Experts of a small language model: 13 layers.
Below are experts of layer 5 (counted from 0) of a mixture-of-experts language model. Rows are named router (the router's row for the expert), gate (a neuron's input weights, with its number), up (a neuron's input weights, with its number), down (a neuron's output weights, with its number) and show model dimensions 0-127. Each number is 128 + 32 x the weight over its row's rms, rounded and kept within 0 to 255. Numbers have three digits each.
After each expert's rows: "gets" lists some tokens that make up at least twice as much of what it gets as of all text. This comes from a sample of Wikipedia text that the model never trained on. Tokens count by the router's weight.

# expert 15
router:125108155179125098106139079154187140124120123127155142110121175135091140164092144154115114156132178211110026127146140098148144143161093161128150096118152136136137128099133111100155136131133155150147109160107151161095112104150120142119083111155143148108159100111144092101141093086147191213144128175102200101175067141139138105157193123116150088074119083096130133140120161086127102146179
gate16:128161133095158130170138068117125122145134152122101131230164074073095126148162124086077158104121161130107115113123145129146160181154147089110153089089139128134172157131112151136072182160121142099097091152123117131110123095099139151165129109166062161154134143112137189130097107060104089125087118130134114097099112136132133132133119149164193148162118147081194138142103096118179156158114
up16:102124064157118073148178128078151119185102154122106103106091160106119104102131103056122127177136119112163178089170131129059151094165104132120145165110112124103092119162110147053095151087106109130155147140135090140124116118152116094212146108086147127076091138115118112091142143115150076103125112146118133116135130075101093166151087115119084129144123150130131095151175145162160113141144
down16:124102094101113173127040132214132071139106050105097140106168105184105129086156183155202074110087092118173085126119150152122095115077167083132130190169117171146206155143150088116122080156084134167099110126140120077107107127153091095047097111119140166193132108130137152192157122122143163080106155134146109147158151118151141057125160123064069103075156121132130134148105120132100122088113
gate17:107140077112116188109156142156207082131102182138191101159177147122188150091155087146116209112184116128121107143122107123113124110119135136092123119173144159180161130086140072162143138106103121122106056116157101123164183182134148163114153153081086188172097126129118091127083134106104154161108197138132176182134145122136107153143111105135076105179138106116132137131108087093148113148161
up17:104118138144146143166146114112154134137103121151101123117102158121107110095092127118150144218111138066212074152149177075108046099115131115134078108119067141155135096090167120123152140126130177147136117154102115155131116136164164168139154124141092116156187118101132116148139113064122132119132108122110128101104131194122124102105188125127083131135070154135118155161123087142105092116114
down17:145147152146059113149084071145131154101151108107130141133162140175158075125098134172095119127057097126132108113127121094082138094131124148087143119104128167083159114127132203138146131125116172114136090132150159143136115133113118123191103139096104163111201125200116091114206096174136171122080106111133118121146129070132109163110194175149138095207204107146103171147189149150141174147122
gets: " and", " (", " or", "er", " &", "i"

# expert 14
router:106109106139098073142182136173111099179154094170103166039136169097138086146125133164098084217130132127096065083125143152077120098122100134132168129164145118193128156110164067143123090127168147070133155116164141201103163155183106167131135119136143122143138152126140130108111130166154161157129057135181109181084128123136101098136122173156114095127162163156148188117179145109166100146123
gate16:142151136116118089122149096086161151087136152163116079136149168148152097124107145174107130145095133102114168130173126100144104068189183090173163199142128135190073126151122160102071099152127157138149146126140139135118134147125159218077140094102086095071112141114101148133148121119138107068117102117136095106091132082126147107149116129115121204126144065116117062087101068124136140148069
up16:098127114156115207107108078092117125147141136137117083148130149110212169143091128173145155143161120091112134102150119146068094078120110115144120107136135127160120174085165159165181181135065130042142156122110173117126087162095173219082136160151141116112121096147107141117174108119128122109162111149071046136166121100095152141132115082112057083143179198124137162175111135102141086127094
down16:140086170116152109121103124182152148071131038129144123109119159133124153189117082137125105177061172090170152142124069094121173102171135116086136098088135130103100183153071101069118120122164117159123068146168120126115204112139153135084136146160134113118105121119161121142082213102134165111171119171143141212131128141132114171069169151169144131170110133135157086103162102138146075113106
gate17:160123109096075109118188158195146079140197098141102164135149139143165160161103156114155168167157139207101173168116092103153147086130114113079142117157152132181192103104133107114100164132122111114122116098144122165114106182153107169144151130168101143165075124171143127135039130149154151092154104127134142149140158170144079148097154198116097121080132073137096174176160166113136105157156
up17:097204096069165124076187127107169127125138116148108120116178100135124074107108100149173117137097114132100101172129114109119098091121135075124139186130122143190166176122100165148116128114168123128096106111136157140148119071071130131173114156162129162126113153154165154127185117146099162127148150110109132143206023136076116127113165147079083127104029165132102128130114127093139148169105
down17:136155106165196130103166103081101158146106172093120110130119106179119138153135075078091136134143017120147101143100175131153094136078105172058158109158094127140118115140099094174116114094100158113109105150124135159159081125134172094084163091182068155173131153160105133096165104112142163078174136108137071044104154068083112124133110160164107124117118082106112143136131115118103102128162
gets: " for", "s", "ed", "ing", " de", " against"

# expert 9
router:155072105106148078052192158183158105181095082183130144147056182119127114106151162127091131156107140065120129120111120165108126128076176142132124120077140150163071129074163077099135154108138157140136071189110174196088178082094107193087115124210164131133125138133155114148122102089060152157141118083145131121096099088120099149152040049121135129135135119055134078152117099190067167149150
gate1:103097155149157086123129098146153081148150172159175087131155141100135150114151185170151137091151190125124125133179156204123129167110138066085198127163129154119090103151091097110109144134139062162079132148119199153121121105130149123129120190138106075167163126140118171156159196108145094170156123143131156142106121099182077145138108106113148100153098120145136150161131132135171100070179
up1:128110119187101153119115149095118139078115111160118089111161111113161154122151130114070082116112110119102149151082156090135167104115118147093124098121123107147154098176136110120150128164187111140127158116102084136195162143120167092165139111129103125075116124126222085107130110093149103157153146170134110181189183144129165127058125140133165163039093078123108112157130146191139150140129
down1:142150172164077143135112130119128186147058132157130113088161107118100108091102065136142135035118081104113151150147144228094075197076044087130184132176151119075143154167177118114083104158123111196133161138159130108103081069141181132108119127148070083135143152124127125121094148151099116126092152059096126095107107135165128117122079082110084092114149134122134099135128087093136073068129
gate2:185134165131197168122114161068149226153111125063142163184179102132159138097101106088122145142064125104107136103153148133123114117123083120082131116124157145146123165133126102096120133117139096179089191160156135115112127159197092150132125073131099155061129148130153145089104136107129114151163100110153100125114139106055079088116183136117135119107150199145183110112134151091143168165130
up2:136110107122100147132141117015103058045113147102148131152125176071125064075129100089134187118144090169081129185140097105138156201160169092120056082116137123127076097084100120145139140168136159118102106096161154142187138108134123104156085097151151141133129172178168111124126125111146093170096159083138113141094122109150151130132136118138142083168196143152128139082102144070092110084156
down2:146105113135162199139132136089084165106123115126145229131134129084131095184186097131155132148121095099145135103112133099105090113172151134119101158159111114104116107131161076127125119146192156119138123097072122132111114119162097131095099151102161177144095141117072121153136067177164128165070145172116154071136150133152221100146156126108135124124091098174129128076133119180146099139124
gets: " |", " the", " The", ";", "The", " his"

# expert 1
router:100129155223150101143090139181169128161134105147116117131074159124147112145111157083104100136089105115175078120116099147129116167131126082111131089109117179159161146149159151131136061170112094189145107144137167144076104149096153171212114103123150111137155075066114113120167146193146107225161114100168148184117155116111100102092160050171141128124099134150107135190163120126055106101159
gate16:078199147080122089140118120168143139086128085117082139137153227129125058096123159111113121134108090178109110119154128153175088104122110124153167172148123152139198152141119124117105178143138094100073075090130162127187120117130124152130132212170139145165134135107112132128119101093120069169163131059109163096108107161108129181119116146098088156151131112130075180180172116130142147148149
up16:177136114115123159086119153156125089175118103129144085049106133185088130071127067102156114093110105135149112128117138143090081207140138111130127142143179091103115112090144112138134142105122125117175128173166083093153087146122133138101153134120135147142157141127126191158105124146137171136121067084145098198125173094145112153105070109117115087103145124138078104134121137070138063123067
down16:160174091208113106133125131143154106125123172103127153154165072156127111138162096150111113189120063130160121129157098166147140139141123082072106121206144155134106114123134169152127140159123205164156140085142107129079106150145109147145085123202114084113193068162062151159150078170123095129116128159122128147092122143133130148110108071170123186192125096116171111119178112094114147178085
gate17:092101154120077099112160105185132079125127178173179132123138163077111081049087148152126160166127150106141110069061097113133139082165121099135156131142122125158106139179178131179114122154131066143096170153126092129084121114094124166079129179121071145121101139174157115104106132142170164161154127136118126133071120130141123201141127199143125075093152108176148202141134134112113138111150
up17:105151077105124163158139135144122146042139163135108126147105122104062085087105140119134116088073091103112151105129080134062106121139150144107136123129101146112092144126094142088128104131173082076101146180103102142100139110141136082197106082113170140110102115144100122100137118107106109061157107178098186152141131110169113112155195125120147100114145163139154168182140118112171188178169
down17:050121093122112144093158138167208132138143130164108170140105095128120138170157176128125116145129143067135063122129117133068111090121112117165128156099117145125119120116211160066114121143099126148089098128127130148100139143134108177187141136152150077168102129153140129211138141137109145146128117110133116113146130137099132087173047148102146088092125156105128125119095135088121106120182
gets: " in", "\n", " |\n", "==", ")\n", " In"

# expert 10
router:195110125125134076157085158160176187177145074161093152139076134106125098150088097171080127148120188126158114141135117141164077101141090102112155111106160132103136149147132102109156076174156090099167090084090140145142146078126119142170141143194113150129155155080165158144155109203119148210151145065168108126137146128104141109129096154133164113117145116138103125126132140149095106149132
gate1:165095124130159125101103139114143133151094117142089112117140142172118112144101128216158106102108109140137172127152116127159149089136181161176154145125130182095069099117089123215172152172191130113123171081149122168169135119105172166101138107139144111140124163137077140133162165150147092120122158112153061139117172150177099094081105106202073085086114133123151064095120068122079109152170
up1:145109146156199142091057132121185147139079172127102137123161073166173159075122153139135148140123151145165151102126101175145100159096178126106139079110124188112119167131106125113177170126166158090115115114153178089101110112104160152159110147115144149104119099069105119157119165178142160133157141134100146113161175185145087125144141118136178114200170209149168105113135160115113139063135
down1:087094088167139077097086123139071145115108189140148086122203085149152098132082163077110130079108150154062104097132140124154114180076159131113122135169100120083203134135145160128162076123121112091110132122151129132145137074048159073120156174147162160118131066146082121126047139115154160107173148108117159091092189214131124199102122171171112076128083087149127156154060173138141152129120
gate2:135139129190120118135130158095105071094130094136111169147113113107111068147189108163111138181122142131119121134125101170067128098182097141136103142185122080147104114134184133096168211141129119137077097067074130100110113117115146125137126137102127079186129134155158098144150166112059154098104086100112147151131104166097120109163114136087132116194159128101109165133099136080138129110092
up2:170116112172081111147129095104063138172156085148150136124128176149093165157107177137186155146090117131127116092097105138164165089112092161061112135169162184082134109057103142143112195146158149152126162111149165128117146100175139107128124142118094148171085166113058125107144178106180135198130136164127110133078155108108112131118139164113158156117145127040091111121146131127109182156152
down2:145150183145121136144166117095094133106114127130130089105073165151143077095145093141146105134143101136150123123103114094129172099130151134134173154124162102165128211100115156128068151134137123128173084105164163110151120095147134079131068164147132145140104141135161188143147101217093062200097120109112152120149089135184145164176142102116151114120096132172111214107163137107100078154109
gets: "0", "1", ".\n\n", ")", "2", "."

# expert 11
router:096132125131154085067081089158117170104156067142099110153103174133168113165091081172051127147081114128190124089097131173154182099144101171172132087132155183117166133140172144120129194093146095113133131142091114141116172084096092137115090123152134109113125103164160061114151089130128064133150117089113141133077086143110088104168064126196133104114143161105136201117180115138084088143147
gate17:132130086101100120095140155131096131083122147159151103089120111090128112115164143097116164118126056154177121132122080155144106137053172133094110130079167151072178134129170158173131144081127117178111134177121106171139141180132112138129142165135149103084154168152101156171124122073055142108066101163116129119182106162106115103174165077150129131145085166140122159073116149119109131129093
up17:081171147131145144112144159140171081103133178148135156081159147136138104133203111082072112134100114125103160173158147083067174126184132175128101115089107121199106208107170124159133117102065129109125121127139081142156194146153101057136129129081152114110103147102090127083122194159107111074117115176139102139124092135122188125040071156121097131073142121117159165136104087171130139201147
down17:151123155152141135121102141113142144170104098096130156124105131110072087132073178168200129130079125138116095100130155114154118141161124105137178141137098137103091148104110142141097161136123104139119110144106158120064083110128172112106054122157136129154125123133189129171132076123177123136168153108156159110093151139096138195081185128141096107163077112181131131145094186145070107108099
gate18:060135124064134109179088125182092172108100127170168118083151108110131113120114103161119128141085160174127120104180145123123188128110184135146118172156148165130174141115091125135128127109118161097079153161161131112188114138060125153125186111134136116079085181140153082186122177124147134142106124080164145110135096205140063116196117142158170120074093143166155126128177168073121136090166
up18:143105125182127187141136122109128192041139138176165125137140124145113151145174142100129097118105110130104167159061135111144157109140149153062075097111091140079127112130156142156118050127169116134146121164151130085138197155153198156121073179107097115083176106084172107155151073152145091152130104157156149090097082110133121148130127049145205208107131138184137110116149176078159092163124
down18:116147154126143129137191140158168074163125109128055135108111121151191168140074085144183094092152167162137126178098121060128090202153102144187163155137152130169118200136110201141155169152123165106162128089106150179095126127062106155102129103029125131173088174112128188160108133129103100132193133124102108147153141096126136187118100114081118141149131106113078135120117057138123106135155
gets: " to", " first", " be", " not", " one", " more"

# expert 13
router:166188104103173127136142109133127210176128159149125113111106105107139147125083101159149118140050127163114070142201127179157155047122103137131138094131170179160121112104153174101131130159168140079146118098109124127148193093090149134156051081138115110084112151150079132131154148110154105160168139158106109135107160068120073151115119162194100106205119127097165124151110117180139057112129
gate0:083098127151137159139188075188143091170154163150148114174138201110129118207109114109123188103146124142118137069160103137135081126076111175138140169139088124134151116119154118130100129124178099137093083144159138122085149137131136152161111169109174171134126097190078081124093105143181120141112113140122100145132149095151122152087122115120181108157158133095137109166146078158189113074125
up0:147072071065086142118143086092100076168124184147180121141191135078094158085071086150064173152046092106133123103137123160135114130102125095176186150100186149168092164071134100112121100115083123136122103163148200189153164089087148186153160123194083138086127164125100146105156118158159166079131123139145109119152131107231131109144131133152088121155172188088177125094147158121138077135128
down0:197129160120180158136107131103099086147067124097060122090072127131067102157139147067177119062134077080149096149174149097180117106143187192132150118107098165149151180088143116172041175125153124142160138152108103133110166059149135178134121087142118161160187176147159183156168120100170075114121097131235115155143177140152133122115157130157147147170093084173085117135092093182101107123154
gate1:091087161158124178142129124137132120145118113158176064111119182193107102081125172136122124094110144091104152118152170152114093110081110170151133086155123149076092117117127063094157101152090099143108108095105131098136132116100112114120154149110082203133116191109129183146150122077141133150202110109121082138102123112152058187152130112198091145135084140126092179147091154124154097075115
up1:095150150150078035116169075098134202128163099128148093107148121131127113161181195144189125124112135080164116158082116115162207145132136136135156153105090125106125099066132113152169143188119107151163114151091119125116166081147111112139135164138139138064076095144132111128116131129110131143150127075107121147109190157119111124138108138132137109081134164051119108102093154061087118117158
down1:212137135087116165134067132179069158156101177126150143134052156198135141107157143126069083165111101165131099118144122090113088110138115124154091090072115159100109131119137098165170139116128142121079211155112105141159171163082103134090187189134139123101150155119101129116096105160135151155092105056180170143119101126152147108146137068131157132068115113117161133182123148199124107225121
gets: "-", " by", " as", " \"", "–", "th"

# expert 19
router:106165128093103157136163147183060111176162092129160146074114118113113173103159118167036061113117103152119108097153107174150149137092079101140123155155136155135048128101159190164140133175135108142166124127165136151146153095103094218177075127152121138102082130147140107130125140135136056168177094126148177135158144126108105085144126108147116116136143117128178197144118135161139121181155
gate1:155152172139151132148122166144144192160124118126152128177150119110180159119153132125125085125160072141113101107147138223172122175067120136120119090078158109181084141102152143152076152161161142067103115095140113135114153110138088094086126124197217076148111188174137138117135101128123130085105152110127171135180141100090094124085155147084096140165127104123112114090135106116174079108137
up1:129142088090074147157093085169083146102075053169104169124142109194119145150039136121109152112068155137147050142101164087137136131163150125091143146092092086178143119122173100123118167158144131159116132096093071127180157132110181147106169095157132114146086119130108094167124151079155094128136116097071125098119146116147102164155144078186132150064093092118149141089027125098133083114195
down1:128141088107152140186133091148053184123162157100106153103140127117126156083125105107138163145107201161123172157110166098148156125138129089072171127095105139112151167120033161175081075122122096165126176128126117130095118140140134147144101071099109135135161134163128135144199091140185070104174171138147033123126120179147106091176184195180175122078145128110146119150139104134140150112124
gate2:102131149104146102142135111175104097117138105117091112151166164077122117101141167200063136134131080087069116132170178196114159135069091100069052080174096111200115099112162100101116122108102154160167150141160117186090145097126129142144175139172077191119110093185117174195129175144183120143106180116131114184121132128088094133080151131096137129076107159078193083147100079181191160152167
up2:132132121078140128128138139142145088133103144126150136093126084137118094142124173157084101120078126141119174144156164107093148091117161113117078093186121130184119124104143186131100071142094124100135104128117109080053148125104175170099146143175146133166142102186126125091132155108167161114129115114155168152073137198169123169103096101113080098156169127119068113141058098128128103149150
down2:093165063148118123178112138159139168075215162137163191126072151143063105124148080142074151147077120157174170150120074134085119127099125161146070133166125132156113167110127094157121202109105074112164138157132105143166106127133092100135092152142038131132115177131154168125115122164197117111107145115116085125081118122125126147101143098157068182153080112112144182101101097162144115120067
gets: " ", "19", "20", "18", "10", "13"

# expert 12
router:135120130053118159097115087085095125128143076155200107174099099064155108100185139140084055105128113121163165081117130180150138131105101115160123095065138156165095124127124073157180156167135132132204109110170163143100139114168089218141119142137124178149108132110101142111126162078137123146127148117117194190068144126146066147149087095156182105073131137190144152173168100117148148163171
gate0:137106078076084120162151114137106205119149080108191125116160165126136146130105158153074124092185109128059058144124141098113117141090106158166155134087090073141184116162174172146164120124161185057096115105113149128212106126187113112123138039206167101089085149147172066141158161134092147094142140211117132177114112182124133142133123134080156148171162144076111103097068150120114139062099
up0:105168136077141108180098149079146100074100147106120051135132148092138129093156174098095127117130095138133145136184129174153098119134139108135168190155131174135096098170094157129136138164150103134194095111148140128146172123084194069140101169142116178160105194062178137150106116157158112106161074131122119087109108124134149147142156114175133099099168112151165049112080138136137129176116
down0:182151130157174113128122081055175088126136094166074112122167121144090163127106183151117090116101081100120090154138101100128120123108186165134100126176121131125106115137125108163132121141170139091126082129122135097108175135122169087163150148142140098096075076132157122169151112154150101137166122159062080168178124126126089131102105080175174122148146084129138116135166139066127104073166
gate1:099155137135095110176148194110102090130118176162159190222139207117127156180119074090123131155181137130154129145170169107097074131078175127080146102156148156129108165145178122109128165136122134150137119113132193067125121178134099113158148086172082178124080139115120079099119111156125126135154104099139104122135053132119080170102088076161132051129150147124148105101138143102146080217107
up1:131135159122130134108111087090126160123104043080112143143136132057095095171148126137111151173061152125110185093102152146150130132155116160116151091100117124124126117160080056115183176079105111145122166101157159159115180105127135183111071166128098132141176122160134169133092148067115133090136084118176123201072153082162111173104103117148128139154127051170155109136089151126135104103123
down1:088082094187163106133075189191128119118147168142120142048088121143101134130085095130202131176152163071173136202102150111103144136071134134132138069138153116098133132183082172118142072145107083108114073125138127189156160154158124131103201104094126142150114152154117110112175104149115115182155172142100127103124195118147131159126155121059121206119101148089117183130153102107155118134194
gets: " a", " an", " A", " =\n\n", " R", " B"

# expert 16
router:126120123104111086146107138148093128188113043153144150130125136078090141115139098152087075116154185113095073092124106168138151090203164157168154082171137150129123132124125110171171153081186156134196074112099115140071118148097126110134097113108116178132172085097154150088142167150107135176131137099100140116113146120125109103120143233160146103132158140138189155146144123122135070123172
gate0:128173127219169160100090072148148134097121167036173162211149128099185079129147104157198091147144147176155111154157128102137135131150105197097119169135139107077131128104134120089153184124071101125109124142115195127119111114179149087159103185109131121091151115175108139113141084126106059097117140136164124167097096089127126175158132059135101092105116145163172167149116195083148079182130
up0:131123152091105176089131138051117114177086134163162110113163062152119148129139131115071144055100128147132084147158115109147203096154113121068141113106149147145168126087156068099110094156117122139115186120082194120135148103078160091087135087153114108148184164078130117128106157142135072114120145136086131181158134095055158136142180124148187133147174121093154146132069135116208150110122
down0:194139185118156156163151139177100104092127198095145110137100076125142203150135117111133127123172082163101152188116135118100129132079130145128157073122153108173072126059082151177056172091108152171077162128094061143111089172131121118123114084133110167152089109120179135116111146107122124087119112099086151113168131155119120163131124137138105119106129072120111149106138123163128085157092
gate1:127152081131073125132153111128118136115149147098175129122151090134105169101085147175150116159164125087130089116114130121051126102105132137133147072105099134125135160138128097110117136129113108163131118182198105141154100135159163113134153133139186152142133129126177159136120117099130082097120107196122108129161166147125069119138013117145178106145134099146087099099098158085150061114105
up1:077117147098098133103141115138156099081130138202093081080116165118181165119126068184114136120108080084121117119124134135136125202129110138153053050147093145158122128220128150114101167066096115074124084054109106123132127046098125095117113118184089144141146190123127166090136145142138179113117142106079145073070155115141090117097126121157122168148126119178143129147115163170113147099100
down1:156159170100098160106136126117092104158122133174134071051087125079118114130126071157170129136175120180100092130107110080190178181181158122122067091104155051166067139113120069085115113086183125108108113147156138102102145147142141109163099096110123138132083160126107170147142112131159097170102109169177174114069087170132162077109153183084100104109092155133141126143123101131110151161125
gets: ",", " of", ".", " was", " is", " with"

# expert 6
router:111138118163200146132055161092097118116175158147144121142120167141173175098071058203131099130130095127086151142124138183156046127115111117155075122130167128151128216110112139103172131115184110110168051105127149123121124121099047119160090152093120107107084058145127068131165104148125127176106102129140174126158092136171092143176135133116134067114117162152097167097117203199147096145129
gate1:132117110124083157142141078145160104134134178142112101116136119084179115100115106089151132172086167102087177155196142076117086131130106140154179172188124143132143139103092114113105170095168132092139099111123096080137105073113096133118140124220119087135200172142128172095121144104100167115123222129107113107094147122133181132148101160165151194135119071133124165161131141174128040095163
up1:144127153146180112137200113147089145122107125160167109105146138141120191115159079178181098137153103113127154134151127181113132172180107114138125187106092167118193107155123142131137148134127141161080097116107088094161097151150137060143127166118125094089129145099125148124113120149096079198135187110121110103161149128099144113177113130125139104121171132134129178052118074131207183115086
down1:120083122085175074132092147085146096114128135119172112085127159126112150137157124178151091132088163116106169102096171114132140142169127117130114182147113091089138104100155132137107165123091084132116129133154114186211113076138158128066168116140211127103096209114140121123160125175103112154112095090119133084135155123118142106144117081149180159127075098122074126130144120133107166097051
gate2:104161082125090102111145100135134094144185138158172114206137092109144135092093134106089094154108123117180115163096163102166111143109127135117108162143150139152116147157105107061097174148159158216167165091141181161108132152180144113156085169093113114164134121134125098155131110162150080130148166168168089129129119132138082078115135079160119104166090214158133137149044129104071152148128
up2:159183096132119074144100085149117129137133091149147123074122151150166126142124098153147204212186158112186095106116143161138076081114077097099142090109152138110099061101171128110119101137143117140116193154148160111120144131110095151161113120122123102132144124113099122096089172155086138118138125152038173136108175145172167140136131134134112129128161151105101091115159108120116098118144
down2:144126089137101076191147056114131119138124148103131148129095090174158132091136144105120125207170160114151144142103065157162112189118159154139106158146149162137167135092109162127121058161077138117107089120109155114110105103179142122057108128177052082112111078119127122124103118148129112173168183147183117136105097107104144140121072107162113101145126166108153159081098134129067148153077
gets: ":", " at", "°", "′", " July", " August"

# expert 4
router:090126069142178113101134052107152136141115144166109119123084188138141128106125027191153149156141144150124129132132081092146139108122120138129123091156143161128105225140137165169125127119141170100178131108131112146111177115144135110090079123107183091083106160089123140117124145162125138149153128137152141186118169120158149122148125141155146136166145185127056133155117155147123108144128
gate1:118142104071115075181170124144201129199109155098140131125073138133161099083084104155124114131139095058093126124108130138110108062096138107102127117086088118088133140078109133136032093162200165133148160123111092122100141126117151098099153105052159128049156111127151123158150101133179103142117149164117125113223111196117111124117120097142137155166149171125098197126157121074135179123098
up1:051108132139119114143176174143092170098157090131149073148174140140165136153141142120153175107148136106116111146161137182144124149167163130124149144165134154125156124133105129075096156142172118157156086127159146084147153057140149116117141155138130115125117146137170168117171093121115162081151138102060095146124092175074115105108163155131094113101114089110087098099124087138191097117125
down1:072082109157134083120145102155114095152161187196125136093169068170097090096115117115119095161168130150139150050138106147133192155151133104107140158158175164159145125087075106029147125165130167092223082185135113213105137140153142078150073138095122148104157098134142117154120153152060135078130132159104121071170101183117167071152086120125142136116168078138128153182205178118079118111139
gate2:140146182105104127150140142114174124095234149116131128165071091063067100136138113101107144208169178107109113174105178066099085136138151127124124138120171112149110144163135117115150153131082102080114104196145190120163115143152120131054102151137066144188140145189147123112120100163094113103119151156129119129222178086087111142118084149137093182130148090094180124093158116124148092124170
up2:120066119182137124110124152134159155120108168118092104201120111081143136126131112188150165178127081135091111114123143147082182121142087112113064116141141083137125140127079085159090097179130095134094094132140151129140087154142152133155132101117191135132142124096156157120137159114130191133087158081143125057141181135098155133097115115086091128110167113077135174072173174117121145138126
down2:222174165151116147087117142143136118155126127129147192107143107133087178098118137109119115184086163100140094086144125152185137128150142076159161084102123112066118147164126154133136132066116121097132213105134149092121166080165139134082185135100121123117087080088095165082198128155166117165099097074109158081152100139138083138144094095153152155133133177119117151143186104144115127089146
gets: "|", " |\n", "\n", "-", "===", ";"

# expert 7
router:160120137158108134171108150138164131106130068170126137099072096114171137088120125152084161146136123151147119104136132133155150054151118148153050076129099131145140123146100155123137120172133149069129134149175110148106173090117125208160132117081148125142107112111175083126150116140121105152171145065160189173123132161091131153126151137158181130136115079093150130132095103161124191188159
gate0:120132107122137121096127145144106139127088180085166138110165045132083169138106134079168165129128190117138100129142106107111146170143111137152154145099091153113105075152160104113193117067105121112105120139119174147138131118118149119080109101125095168063083103140055123134128127140140142140130155155126140154151146160145146109108131207187195159118038156128176068093121086116148162093126
up0:110176050154109111079093108129173158072128111139110103157169191127150130117121147114164126120179119119163130108071179112106143121158061161061119155148120115149135085054166134088204108106095096086125116110170143111109141117118090121135111132081048138064114119157073117111163117154109130139077128149170159149147156078129175141070090093129092126145186101139130157059078141100101111200086
down0:148117122165200161191201099096123134059146117171188098120059075134132099128150105166172188138090178196188146090164127172121152063112164139118108122103144130135162132110159122134076102069097205153168144148169081148194160170133119130140168135105090103171151111111132120135084090087109112135107100104138105079108149095147139138060157185108129144120102140154129100144139138135110139144154
gate1:165140152097190118081175143125144153093085118165143112134176154127159093123109125116083121149086115182164138148159162115097092110163126126138074183165089103089200122047100137090152163146128164116128132174113177096124145140166113137109140124119140106130119197120050111148159147069146089159101183126092105050119131172088130171155117147145174146157125137115115107137089112187144121074088
up1:149067157093187115094167127118147161126147112173150064118160102139158089119202141154145118147156118146068129149155138162157137126108155135117139102113097099187160085149078195123152111120120152146108179106169118155103179156145132129138137102103153117099089114132134095084139130128157175180161166114112079071110140091163123069116132082139097102119086163157103148116170105139146190080095
down1:144150137155113148144097142146184142175134141216165141142093121112126156130140148134107168151153085099143068115097083102115071065149155090120060104192183050080199151093066127112123120143100123076169174126071137129140067112145141140148185136067160156127175173132088114087130185118116071112131074131100104123127162166125096144166080121101106149088184128160112104140143122128097104143134
gets: "'s", " he", " his", " He", " it", " her"

# expert 2
router:069087088088164102081093113136070102193120044164139150177098151133097143088084093154132082112121115181162118114145117138081154117156089191157145061116089133108150115105179069137137140080136126093168095082155147161091121115141076133146113109111100185115121166120129108077160166138104141135136157129157202141091079112144158110141134133182086097130120114140076100156105113099159139129140
gate1:088109101145123149094151139109143114133099145134142063187183129113124113150127069139165155118111117110090081184132105121224197152107145115111127143151103089100092061126164093142087155150158203133161116085123065134102132114123148051183141149122094138076079181128171140087152131095139148150034163102178174078089150101118135143072140095144173121108101174098085154178115132118130141122154
up1:112138050148142117007152129133103122083119160143113143103137138135147108089139107143137129089134172125109110154167119166173174110099143132145105127112149135098054081115158105116104095117148138169122149162161103143085145128171124092192113125146156179095088137103150102111141120081123137084106157150167097127139180103101110114086161097070088147096132140110096159098154061112077122148124
down1:121202089109116109092116132062110104051116203117100129135129137161149128086116127127176110089136167174103102123120155120154140107155044103074133121161179129105112143149158173075164118177105211137099171111112054164090140129151118130098127153137172078054159100128139122039110123095171205132116127113136138089085102131109120161100158103134098081166101096121112168101168063112132153151079
gate2:077136124112149151111097092134087148118111111106101106118104133049181160096117141122154109150099108128100183152147166110080101164153122144110155163136066115106171087119181120096106070118107063089111174132098140158141138105148155148124139096089097124098144107155122097169104125162120128112107110054138119158164152142177174124110080152157141146118124080140139101146127101067142216182126
up2:139160128151107161095078101118114119097127099146109115126048107173150133116203134120128162133133136120076092103166111107141099156058122208045135153111150071141166113079158094146038154099146096133198083140116136115147150141123112166081077152138143143145101124047073085157118129058161136089071092094143132116126128111128171094129166075142125019137142135146177186085141108081160102137134
down2:182126157168120159084156085118134133077121159119121177129152143071092152152051136169147114172139100131141094114112152108089069086148101141151065119083158147145083129146091107127145119093091147139038176140081092174098189091147105152128146143124170067095136107173123156152145162137177080111131101154109105158171089115114090144178108109053160117104132068107099143127078124097131086132131
gets: "20", "19", "–", "18", "00", "10"